Below are experts of layer 5 (counted from 0) of a mixture-of-experts language model. Rows are named router (the router's row for the expert), gate (a neuron's input weights, with its number), up (a neuron's input weights, with its number), down (a neuron's output weights, with its number) and show model dimensions 128-191. Each number is 128 + 32 x the weight over its row's rms, rounded and kept within 0 to 255. Numbers have three digits each.
After each expert's rows: a language model's description of what the expert responds to. This comes from a sample of Wikipedia text that the model never trained on.

# expert 31
router:108172107142150126129073080105103071122108132120123127136124131065186104134107109164115175093150104169149108127181119160125165137101105122132082132164102109155131122066107102057058132198125125
gate1:148153101133101136122140105063146070113072116106170103106098099141142155079147190101098131130102121153186087161147109091168123103134096140099131141137121107144188069201135090129105131168178136
up1:128110112079184103094102185132117180148193161168109134161160143133098117145136088140162113104159135083114158100120119157108122163136161133144139096099115144090099194076086128090144130092083139
down1:082179167102104168083127130137152129095114183130137089115100166216110123131106140178142130147149153167150146178087148124163089127098118083121135132132103193129139090091134121087200105103187143
gate2:152105106147128226075124158135100137082154144134146100102159111119090191150135153175130157127152165109116060087064149105133149110156130123096130152084154146133151130142103158120186162059120148
up2:130150096158143153100103126146175110130100094121152093047161102134111123117136089216127117107158152123179122126132117146181163128138052153095115163081093071151068085086158116127121126140113117
down2:038132141109164171123117144150108098098121095133130100113146178159068080150128188148133143129120153130084132148130178121106160103109123087129103127170087128151207172135171114165255108109082125
gate3:186077117107154104128160096221121070151144100122191160122125123092144199129140175102144106148139100170111115160197114190106123163130133141127153086076148144121137138151103098151100081131112087
up3:184108151128162108145153128213124125137103112128164117123119122173143187133160162149131138093147128166127086167170125124118112173113084140104087127094125146112114170142120106126095105076165127
down3:203072131140137160103112100086111150155082137103116104154091154112062189144105102105137156083149164134129108094125132165114115122132148196122102140067129110174102171135125138155105079159217161
gate4:135132095141054125142075105168146174174121105154136104126153132113140142165173132084170155145057123148117096140090121154125091184157109121124106104154101096105054166101121182190113174117142164
up4:149148149165113158091160116182140118133104200135155139112206100104147110123081159166034125136127098061211086106144128172139117148148098091095128096138142175159147132118065103136136164153104185
down4:122156091099100083099099122126174153132138122145117178121163133099099140138099139135147114140138161126144081118102141163123089119146086116102133168127154078198124155064153074135152092150107128
What it handles: Common nouns for physical things, places and subjects, usually after the or a: motor, water, aircraft, film, school, River, engines.

# expert 19
router:089135118155127116094181125129091150112097140127080109159118127110147106120157201124108106101162195130130129119100149060124131127098110127087119089124151185170133100133097093127107114128145092
gate0:123119103122155154157155133121125087104115145108136207079064158064153078116156127097145134157079195129130127104057198073165153154163165111117145186177180146147108102108088103110103108173104130
up0:161140154135097119067029190135110061167084063137040152110114127120133155219102171083071102097136101151165160145141145096105126114146178093138207094101191114116065159176096154148105127064144147
down0:173086191150059149153099113088159083139166155149168073085104150103104146145133129130119071112133137134175142096164160093091136118102148170114134155106166173173148203112138159119079192150091135
gate1:099186165166110072126126107160151117088097135141110167112084061158120128098132138099088095125095163143092199125147105166124133165115172078188173096091061190155118137123132109158120144154117110
up1:122137052095152162086149101096115098150107110132095171165131089074096104144141122109112118136062080149135091081118139064135085083122115124103126128153187143119097119148139148083165089127088134
down1:149153114141077111142152131173121086081123168125137061141141033160129122174099102137155159167128180139148165089119095097101127153087131136115111102134147110125148147106146154166119161088152148
gate2:127130150165142179130074152110116144175142143162117115079110117123156121134119112119153109138146137092122116097095149157100142191197133113148131181165148088177082176134123106078157127127111144
up2:153159047059092124085106142178114138126125088145082144077128137095115084157074198091151141116131148138099096144112108122124171076167136134097082101126144114105092081153118151128144070140157145
down2:180110107122151151182149121128126171103142148106122121121104150108122119180136133126126147125137088131105111113051085103156152080091124124135150082142125190037125147126090125125129157079163087
gate3:113074185129083110130127169152152137134105100163130117080136121102171148117139119105119104105097143068117135163096125145121134130126158199090066126109111171153142079170153146112149102117123158
up3:112095140112075118166168143143141179158088089160142083054119107133157099119146111126097124086087157078134136108069128156111163134131125149096072121140095152190134086153166123128116119109136161
down3:103165114141083102102113089073162190136118145109114121120146112100137151116134127108126102108102102142142121112166126112149135098175109143194071067176120125145143099155080098162103163127093135
What it handles: Adjectives and first words of multiword names or fixed phrases, plus some the, of and in: Great Depression, New York, Black, Un(titled).

# expert 5
router:076097096187121076148170144137122163132178126080124125075127130121106145152202103102174105155149129188163138099108209132065154162103140128074085109160144091155068119098108167144194164115101157
gate0:107169113144137187124146131136090150092142086130090078129116180075126151161120091109130143130129136111158136068143123131136151120116121132130111109145135124117062104128124151139192083153119109
up0:147146036151118157085157095170086096167110096078131102075081179136103133180124146108145096134141138123136149087130083193149125131135170133147176117180114116144117114140155140134158157123141115
down0:185189160099209104143085145149088122106089111109089071149068165181150190129107161178136112143126094155090135164109121133097095119127119112161171109040173190128102152155119196108178154134145142
gate1:164121097182136117143146120161071194116119152094139103124107123154124083093193132167136170147167125137146146065126221093135081173134103115124102147141130141127140135104135117132107142093150174
up1:144129124134101158119141131171054162143133148123174053109128118173101133129204142169110160158164138133141125087122183104123116222158091098097108151130096187152157132106145114141139113100169141
down1:144124159153123127150134131121101127126125128144103154171097076154178109107066143182092114103178132109139133127136118117142123124158110128092100115094131147063185194064083086134128205138083145
gate2:109103120130132163139171131167126120138121094151206137109152141076141195145138099123151122126067071161184121135130150181106149120109158177124144127131184188136194126126080116102195097149149078
up2:110121111135112172129148141132090094134118070139194173158182165046149168168113111122150125114066085170167150168121119161129153069077140148087143073152144137123165189133102117111117110157151110
down2:144098090133144093140116188132187108076109086149156121172107083170138106130149118151095108149208087150138143167089141137156139148160134093143112164135169233138075188057141118101102116109104133
gate3:179201132139181078173110124096156170155123092101121129110163111112122110103148107096124168067141064175062135150147099055146131106114134164128132153178152182120121155093119122129070175072179103
up3:118053118094140151088156135180081121075162199169147137160132084141147141156102144169140083178114194078128120160150172201119140139113150105118128138041109116107131117155124115151171073174071126
down3:158153106103169205030089088122104126091109126109161160158156149155106183126150080120135170159113139146172176144117082084098137093136149134054114156113154116166117089094155146144152137128107118
What it handles: Colons ending field labels in infobox-style lists (Release date:, Jurisdiction:, Formed:), plus slashes, "de", and hyphenated compound pieces like black-and-white.

# expert 23
router:155127112127109117136107123158141190146125127081146111108083091170169173208137170164131199144111118163116144143121095092133127123123126174071134148151168090152170150104144153142136176118129131
gate0:212154082127143091099153107159138129138076157102124137083106067132147166185144120103155101168113136113144164177189098127128129101094120094112174152219063129109197126079131144113070092172124069
up0:123136123101148117114094068128065172130098123098134126107160133083134128149151145140120139145148141175125183146159182172167099147138101093142095142144138141152126115135152111150125096146124133
down0:094149119181095194110116114079138105172158110136172088096146129129168145165120108127077109131094110101162125081145064159130094080114184121194208072119109141094142168147122090118136147169142170
gate1:172167128102068203128116130113139133171085124144162150110132099140091120154137121182112093087168178162068066124125070080177111134204124149141070154127161101119123124125123088128118158083110173
up1:082109080122159075142142129109131131076142160117086105108134130136103127170112119110151156173068086073125181167148162138085107098129167156148190080071121129125111116134138137114094105173131083
down1:153116171078141196125135131113096125147127124118196144103091111170122107174076201125104163185113095143109116111116164148160131120072194126168168105136151158142124073172115120123184102151137105
gate2:110173173088158139154100142091119096158130079098046150184143155156112123074091133169150105140121100162147133092079121097127122084181112154168127075126165177066163084136142118118138170155136150
up2:213112118170090153185148105143140106088133062157144139108061077164144116094103162136141131130115099171138104125088146109094168142127162130117152116093094097121159129137115117116091135083140073
down2:105125169183121149055115137100165103115140179118151158137192129111089073164072092140115167152168126168116158104132135097108146171080145133147166103077161134132131067122106096114205123095178111
gate3:102166122050130142124116102094049124149116101071113103150141149199176144085172161107139120077106119070111125096169143142157109152119177151134107141167145134159120138132125137071214168127169108
up3:198134118072103171189145118152090108129114134095152122111124134140195162119169137114146100121138119086084156121169037102200125139129146140098098137224122119088121107127174157114143168131170119
down3:105155139128179072194125132128131137184117077191183221161088149064119133137187111070111111069160083097140119158068128182113128140143174157129097132175074097155150102175123156154118089142098180
What it handles: Final word pieces of given names and foreign words, such as -ine, -ave, -ola, -ita, -ula, as in Madeleine, Gustave, Paola.

# expert 63
router:167116143133082089142114120122192164156132097158159063118109125148168123124130136164141085115143130085079125160090174083117138146149114112128165132091069078105180150067108091114170147112131127
gate0:076096113146093112116112118178115037173176233063093142153151167120112122138143150110137141098172099172112130138122118157099155149125163216146133113163155189118084168123176140119038138120143143
up0:121137122088112162135111142135113095156129136152127181195183101159029080149092148130146129145180145097158063160091107115110115089139159103068083092139168125130120119155131130073114013111103133
down0:116109146121123138120144097154145178105147135222111121168120092135092058081123109112166101107124139071148095143147109095148146115144093103086097104171081111081154147138100135155127112102120143
gate1:128183128117117180105162119101090153157147101030117099122149115114108135139152145105179103132070159094166146100161082177119139072121125160153127124070102112172127132118225156111167137086155119
up1:135094122140145140169118112116190079103098142188124150164103159146114130130095103159085183134212089181136165165067184124131134209162132132109095148164140114088121087132074129142087095126082132
down1:069106167130166113169175093145058118155046153113070152197125137131121185122146090127172108118088148101129168162163125124192094165100102153106112093099117023183181150146079084133187080096149115
gate2:122139199107135132176083124117128075113130194146102217108158128073098101119104147107103116134207135185100168152128108100156131197191104139058166132164129179094115130168074128143111160140119124
up2:123166141089167070139140158160131159082073153182100110109097075143131108125124115107169092145135131128099103187182194134156149181129127118117135082115125198151135099154083110033109102151101137
down2:139101125155128109138155115145127101111168096143140131152150127134109115125127105124106156126109132138105103127134152204145135148133122099143095171151144195129089157143093145153133098121150174
gate3:164098168146161116170120165115173207150075190139114098083100088185142160197128106118141088107123134156179255153158189070138126150128086068148127158129110141071140092113179139049098132069094184
up3:162052147143160074143159160089153134138082187155154108167066116204121122108151086084173123087142110137139165175116173116149113150121127126148122153145136117118165129106150128117063096113151179
down3:141156135171104104129050118135118070161107208071135141122129121143139103114117091152089118180167134136142102119109098147088153202105154163124075125166126175142121112115116076179164196140048167
What it handles: Closing parentheses, brackets and braces, often fused with digits like 3), plus semicolons separating list items.

# expert 0
router:112096180146167095105135200163064148113131127120117179162107137092137147108147115126103119196100125124169123116130138123108073048074136204097116087107137114179075110182130081083102073121148144
gate2:138106099129091140122090117171163103078085136131073100123118112123055127160130101090164091143104088113137117153139137126140186128088152097089139114147132121144127084167110186165102090105153139
up2:120133167140106127098137144065163145184144165165108084088209123153138127160160150163084175101152111137116068184170130145111071184136115156133115121125116120108135147128168168073175146184112167
down2:096076194098131145136163143060139126139177134113203135121120202158139132142159119088084172156112116068180126127116174102159132132133106150167122159127085123160145154132118093039202147144088129
gate3:172166048137148122120116142135098134106064132090126155110139096151217141114084117145105105144090151176098113122114146145154099130097121112134117150137088129112175136121090144194100100188142157
up3:156148165184147114138186134175125130087072082092144164110081155150153160090041048156128143100070151146155127141120183158157066118099086153058146163109106070157136066139185134087083054137140066
down3:146065103183096087153136130152109134132118162141106142143121131146133135115162167163139171132099119112182108112120093110124102117106113114130099168108153134107177124126107129097166155136170156
gate4:131144168136127100123116102170112158138121165123141133129107133102133132169143161113122083176134060114131140109166129110138118137115192090166134159107114188154099094149134121127135141084076067
up4:167125118157142155126088093100181170121166127091101098149125116133115107086160160094090166104146186123103118096128106126091154195184103102191103164182119091114121155102095148192163142135088096
down4:098161142087149090107064123058126074211143133152180062067156062080119119113086119136131183117118101171095112072132102190097108187106204150111148146152123136147130157126156157136080125119166097
gate5:142130147101139072189098075131151102091119059126019094147116187082118134079110125066103096139115118143225125134155116180158109079123156154131136141137103085134138078149115104105109101156089179
up5:087187143169097153124149133110102151129122197131169146102150058139145111222151076148145181137131107047094141139081140091076142163132129081099112097148110154106101149107169120075130137054133064
down5:124175079150150120145160165112136121098161161099183126151108096130243097100121115159164149141122078112140174179106172085137151081150161054100137071128153157170102099086092064129126144114131146
What it handles: First pieces of content words, often after articles in music and review prose, such as compos(er), popular, critical, applic(able).

# expert 62
router:109119152116161175139144083084118074120113125103164125116118091086108047131121140095155094114160114157119132141106172130126117144136211110129118163066173163115162174149063175118131100080118130
gate0:140093124147129129067111134146116080116106164107183148071095136097102118096076116156119112134110113131137160222120123108127142171151128192152117134120107119134140164104167112168112182129108103
up0:074194099123186145132115138125151190088117071155145156111195122090162165161200095059148135095119164179157076107149112151131106128093135119099149131063147160061113155137106119066139147162141146
down0:122099158170121155098112150157074090063086177164088162133080139129132145081108092154195162158158118175149096142147102138171075146123157136096133199164135155177195186139144090116156127114182160
gate1:073146092112184118158185103110188110108109099099148130151156057105124144127122172106169104145154173139094143121170095174177134160169143113116126104136166149095124117079112118100097146151170101
up1:111125131153048118175032127203095134146136159151075112104120115191066078168121181159155115101129157160179134156094189098129140095137119150097160139139116085094099120172031071130107132133121176
down1:097115092136111175178134143096097121160197183172132144083160119187157145105131160176169177123171160093070055177123121123126103124176166175094122120117087071093131152168119147129130174143157130
gate2:145162145084153102149141108161158118150168121137049094110132155146144168112110116212114142143149148109102119175108123176120096150138129116094119128159109103131095113164136131133109101181221140
up2:109144105136116156104121151141144099144128039135140128131126106129151133093062142140142107082074160153129165123095172091186115125107087149090128070070136147123151159187117134144164142122112174
down2:171125147159107129133145136188064206125093138120128122201093155124193134160161151097110157140131149131094143134151111186166136146140105148126147161174164139138133084075156128157129127090106114
gate3:087093082120154129128187093104112094164121096089167076085167095102168160201140124095138119174184136135104118155095172140121140137095124097125082094158144159123086117042092178141124150102092186
up3:108117062145130124130143112106022074131090039109187106108137092092152137171145121123147111144169154159106120170128135109126204056045158114117093112129125144142141133042094203154112128139119141
down3:097106133096111128165197091102100131109155179109103187128153156143117181094136120055092100178145130130096148163167119082135112108152135107163120123057077146162112112149162144079104165146086098
What it handles: Capitalized opening pieces of names and words such as Pre, St, Re, Gr, Inter, often in Indian film cast lists.

# expert 4
router:116141074151164120110114144124107152130126085123112208146154154083140095101088115074148092109092120172056112070119164139129121133108144136097102109129136137146112137156139153097114132101082143
gate3:130182160152116193164097148121092075142159158128129145095140117109129056139097079129092144135099179147176098127099145165129110163142185157082178061152118135099111114132069156063146104137102153
up3:103195135131080205171112127098140082134165157137131132104150154113124094139105102127097167170150161161151094128061082132141110198188179147039172059159117164143130095135070149062118107156084168
down3:141086128114118101143144183103080115068104079129105137074159102140136123109115134165067181162099110147127105143147104113129123151146144152112080165074109137124153151123149146107139136112126117
gate4:135100154087146137096115152160079056084133124160127173135115158112127171045097119144089118127097075162103167118093126175166092137095126152104134143144078102064163176141113086113122112200160162
up4:130118080156142175106158081122208131090127155076125097095109104209030088142124088170153123135136140115094128139189121094120139162125131133183116187120126157135104147118139140170149129099111067
down4:077165130111127206219164115161152144135164104155113121085126102108148109168194090082183128136099167134167123157131160102123150127129128131114154110096162172130107095153122144192166127136087089
gate5:143095113140082111083172075131076077141143094061155174093142089171123141134105148114144134096088158137078138114085136140131164068114095141163135124152093145141099113139140160140123143174163195
up5:171212190120088144138105150182165152162140126132125152081146173092125133147161132132098140131151128135188118122133092134151101195095131119064155133110140132070183141152151136131162068110142168
down5:125063156098091191118104141114136221119066127111140128150126157176106179208158114135143097172100138191113127095128101088136182145103150139169116096168132121156148125124167105129166141136082076
gate6:089131123126091184134152112113088101098107114130069107105087179085061100104124074091106110103137192111161159123124123135121154094138145139101133161094150138179094132135163128159096113175110121
up6:089133185169006165125038100203139102170131120110078113098119140089086108111143113149190115128099190159159089133152166105056098157144133131137193089082157133128132105119096099143111152156175125
down6:135077169093143097102049127138154099147159071080150167078039126096101150099131126110198121152082149088116142090143175116118139100182089109147131116148129151088124139145135137142075134157183164
What it handles: First pieces of longer words split into tokens, often after the or a, such as comm(odities), rem, inf(inite), rec(koning), ancest(ors).

# expert 40
router:161075119163074158095152157139135132100099115171144102153082140148113188134120087141140139068166138098163170158179077130137140160125161176097114139149113129142179165154132119176150146093147129
gate0:134146110107124113178125138160170114109103124067093136153132147161151115104151071135137174103125144046204110138088063085151119078153116130097139091117109094159156138205154093149096082135124153
up0:161146120125090118197120177175134101133090118102120118165119148148158155122162112125141140100099143065177094124122021086163143065135113149087136058127126108170160152215149110140121103095112176
down0:162077135146132101141107142152139137128067163128116111101103130119167152152156089072090134107104160090157153151136126091153094084045163102077148071168142126159124161126138153199099072110140188
gate1:099165144136097160140124156109126112101165117133126087115111175093158173146071119114156118134103137073168122094111111131127118188161139105091166110134083147133112148156118110121115079078165090
up1:128035115098154078181120068152148125162111145167101125116142085139088064126184113149088186123128126109115122170126125136100118093127100118136095089156113123134106068103130099169105140154101136
down1:164141161133135066148104152093114088132089121114157132140106061151106132130123204062147177098102107104115134077103156233086166122088149141232088164168183077145054101122127168142094134119070140
gate2:163103141151169086165140142127086144183129160108117143074125133139114094132147114154137164130104086117222126137148160160136094136129124131160148124107135137102117109096147121125093133204102170
up2:095160151068128141098142100089198123107119126133094139169135077107093134154085112129148122148141144114054086134075158117122169087144154137127134109194158089082118146161112126103141118077175125
down2:101167153183167097115130140074147157130166107177134124133191230146108164136117087109148098197170091107110118108087132122146109110160112141143123084112147152099136060153121180119175150159107089
gate3:156127143098110152150128072119118143096162123092127093180172120058114104139136167145130205196140088135093057155073055148118103087172087091112098150156143100100051119138105103136073148169148141
up3:129106164115102107146144186199089140162096148158102119114094169135150115173145193131141128133155103094195106181148115106123141110104103146145149134160124123104128102138123110139117173131091123
down3:131153082162090132114190139080113142169165116093108095138132138149129121111087145171173139209140123130063125092083134129148155117156119108113142204084115113057067079150123155093142131163145084
What it handles: Capitalized common words in song, film or book titles and in personal names, such as Me, Love, Know, and Made(leine).

# expert 33
router:148082102173130110117073145148121114176132145117193161118098126112109146109157106149121151179097100086159148114148145138121120121097179170080155159108121076179155151080131060124060102145177104
gate0:098151086178134182074155101142121130128177162126138098089128143132071120109190118133088087165128138133167123163143145178145110100094088186122161099133122093139107151169144119100146125101119172
up0:113114085180100147095123176130110099075147125155153070140092149105161172113118083165149068109108102163176187129201080143150081103108110111127143124121135126161138093071158122085135117149135140
down0:116173155090129129088120118137105145141091058122170123126122108136126082120104121146095086120099180156103151120187128154123124098139155116174133096126119117132124132097152136141225147134143117
gate1:123188097165132153079128111116095121113122135073109185143113100116160117106100122136148163087118090119139181066126158081132158034118127149144119133102091022089109150077160100251098138140119084
up1:104169130149152103101114152102122094132129167068108096082056107137092130110150132100119103097075134084179186140124120127118186116099138130121110107090136097094159128087166096194101120111098118
down1:111113188116140128095133115138105163120100099163067202147174160166136135145073128139144105137063062117104065195110110110151137142155080158151121093059131106129158140151108124066089074106166149
gate2:139139062115043165134126172174124105114130088114163073088148147128113137112146193120126120161099099127191032124090152158075134108182152116136113093091198155155128107192132129050160078110109104
up2:137105153122148119110174147092149134109121128074119137160122163150143113090113160121141153112131169120152102188133153104118136156145189131174103164134159115140152137072165098081139111062131141
down2:090120130115149110097148106124182079084083093120121147196143100131173169152114113119170129175133058137126150164184120127095175086123126156137109145156131131107150106115075096099148094155145179
gate3:122156124127128136125074135194115099135115129092120145129105174060109149100155146152173111170144129166130134179150096168072096127137130138147132171147147099137128137106124155094109145093152118
up3:122120134211152140161108174146115119128137108065165138164113176109130117098116067136170095168110097105130175141137154133142146103065133133095193114160119097120151130155156127106107139158152093
down3:101169121101151127128119212130146142139110112102103117147102122164172150111088145120115130166105063180130223115108139150126158171101045169087161147134102103137100116080122078139150120138128123
What it handles: Entertainment nouns in film, television and music articles, like series, film, album, episode, character, role, star.

# expert 17
router:145124152147146114070133132155088123149121133124186194145131070083120172159095094111080148128095106105121115091122160147181074177077135102117154130148113121096083125146149127174150094117059101
gate0:091088136124100109112155128043112121141125127159115097161092145141125142174158125145166119153148113125162133144061113050106159100106086113112158144154175142177049149168101178127159112097162158
up0:071103122081158168167119162177176155073157140097138137120153101125118124135130139150120151067110167160055132148117172133135178109139186140121084090109143091117194131107115107150097155113086094
down0:142110169124102169131155135164098179124136167190151156128155144163150080117097086153159129152093068122154107150141114106162164142131151169121077158167126144095130115111139106107129187153172187
gate1:172167124134122166112100148136094103157151114122159167077159137136091138122086075130223079190091145137181104085133165112101174149115157138116117095037173112155099124122143107113158109105141075
up1:156169100133181057118112093125122143133117105096125081153128052162117104131195145108073089107145069117111102160172052139126130090153104120131127124131127171129195147140126142161131124110149111
down1:098086119115091137128152114165135138089133119124179127119076106111106144165152143084148082140104187159118118171138168093156147114092151106127121158139091091094184148133170166149127056106079084
gate2:088136125128051095137118165140098163099127117101161125190089178128140170212198146087129067094180146113122181132154141070104085121119111150142163125156174170132159147184151148099099116164166191
up2:088090089118097049119106138120084129109123115105155148185079202160132135141155114074114081116152151106113106132163130030113119120120097155119160105182150127076115145182150144134069125168152188
down2:142176112094211101080137142113143108172101116130081162138104122072157112155153101112153149155104120174106088069144116108135152098111098102084166141134076098149095136115095107133139121119152155
gate3:134084162104099121095154113094104108046152113099108129125115171146135195136102255123193101139156117117116141143160072147135109152168063141129112144155164182135145122131100102121115120121175111
up3:082164096151158100158112095138145173172162132143153101131135061127161075143161049113097116107163174153139093146099146136112127122111179141160148121099118071106142160079162147116133133137109137
down3:083108103130157102092118111121097171128131107115158125152138166172149115078137159045181093094129141102086099167137068097102075125153124130133116136119094148144108191163134175078097127137088200
What it handles: Sports words in athlete and club articles, such as team, played, win, season, Cup, signed, often in "away win against" phrasing.

# expert 1
router:158092060067103060162146118173104109082116158175150182155178121065096170155128115129126118092109127130122131130106068132135157118122172109107127127111124135161125148161091135097108097156133115
gate2:130151111110208138157097068101145137114144147151087127192124155145157098142163137152068149128143170116129047133134128141150151145172138124136091098174081136096082164121147119120147203164134112
up2:127136186090166077133111127165141101111151098199124140159135128123166055091118054119164093120147105121163088161140098112149117151168192126142109139149120144139138168157145118153166047155183124
down2:100158083159103131080124201130104102125075129091142138104095064128113085101125137138116085086140146088130118089083134122081099065108103084106128114117121130143088139140163088140155123099134149
gate3:077124125097061255151109079114182152128087164185149111106112146100092123127075192093088127106114090132176191169153145180094161109134105122155132187121130171137122118186180151116097106160110154
up3:170117171136095119161174145148136142159058193118181079099089143126115132114109109034135179107143078169141212130149135172135159155133132147179103159096111153138142195164163178122078136133145125
down3:142132159128118138132134109168162190074006110174114180143087172064143069174176126111067056086131132144126121117102185120129143105135144113128132144126151080106182119186160188151108101107073120
gate4:122093126170098163156117141123189131113076066115133172161066110138091128098127198155183090062149130168150176116109093124129130093082140111158134120113149129096156129144151087113045131156134211
up4:124126140132155060079140170158103154121190154158179117111198116144154108137104053126108122136116075077123046114137157160130100154098139136095085160149159137145121161117091141162193081100145123
down4:137148108144153147145117130139202120100100115159153091119137174174126167149170136118130158108099138143022123147212155162161176181123096155134141120140151109124102150064130096140094145126113112
gate5:070103115141165163090091141142167109097130146144120152156161129114100148154101142123116080150139110158164114173111172077091098136151146089083084145152106116120118102084046154144141143076082105
up5:130159076059117126114146122148142097173095130136126125097160138138111202195097072054039153144147121141068115163122210124121127131142137178168147119188106091110143093111082120130127096208140099
down5:087159156178141139129143099137139146159188138098104166108154147068119158129106109163127121190105084136191092132113125094132123156141096033082059136180067130103126130073199131139129154160171138
What it handles: First pieces of a word split into sub-word tokens, often after the or a, mostly in biology and medical text: st(amens), v(aginal), leav(es).

# expert 13
router:172179184104108152128095146088104118157124155124111125135097144156152107106155068128135139120135148086156124162153106125168144091133141160091118161216096123102106140081170103129102166134084164
gate0:164188222123184156173082175145155137149132171166112120129072105139140103061173135118122136108132121140177158147132126111170122125040148146095122146164133130100100085098118133126089163081067132
up0:103185124145163180099135123157173188145122126107125136134095129142098114096176160114118099138119207108170146132109140111176101149067164135111137119137178126074105124114161146121104168056076127
down0:156128132112133123170104122174135162167086186170162108186124096170177112109082114119106113095151112156154123115120116148136132070145121158088178116173109079105073174073170157102087159033112159
gate1:140122172126124092164116125064097157141128173113141146147138184127171175144132123123137173142081102088159154096119157139142158085136119128172142140137134183139199134126187115141094135121135131
up1:105148090099150170091110113111101075097115136117168101182101094129148147064156115161071095110114167160120122101111083140079119124124130157126153154143148157110114151121100165135134143102104142
down1:144064077100122134171100183121105133129167121126190132154128142133139148106135161074134115113118154120152050139116127092127105123156177122136118131055090140139135151092090101123119108113072122
gate2:102130186157145184208162192082096140129152156124158114141136104138103144152117101151122140138147140108131156119083103170110116082100166143120164109154151046198134242095082098158147116162178157
up2:117161159200141158133202197128131135126152171148213147127149110157149127124123080125094153154072129134160215097089093161133082093123118180104181120135122074157150218111122092133135127126171095
down2:169188119082110150131075092143126156191146122118157146102136133126150160152121123168097092124132123145139120095121096142096120146184113127109145046147086092100132104127140116080084084144107139
gate3:148088162187074178084147131068068128132128184066132103101100080161130166148105087053136132106123123108156194076123134125036112062131125125094157120141141106208136139162148154148154172051148106
up3:180081164125060159069162113098117114122112229068124170124097111123113126100126102115129180150128123081172124107155135134068145075161141130138131146206089123168143177101174167163160159070145176
down3:178126149156176205179078085125103128108148092109147130127157108106103086130094148152075098101173099081170062145178095111079164130181113119167145110108161151117164125133196119116136154153141110
What it handles: Nouns for relatives and people's roles, usually after a possessive in biographies: his father, her mother and brother, the son of, politician.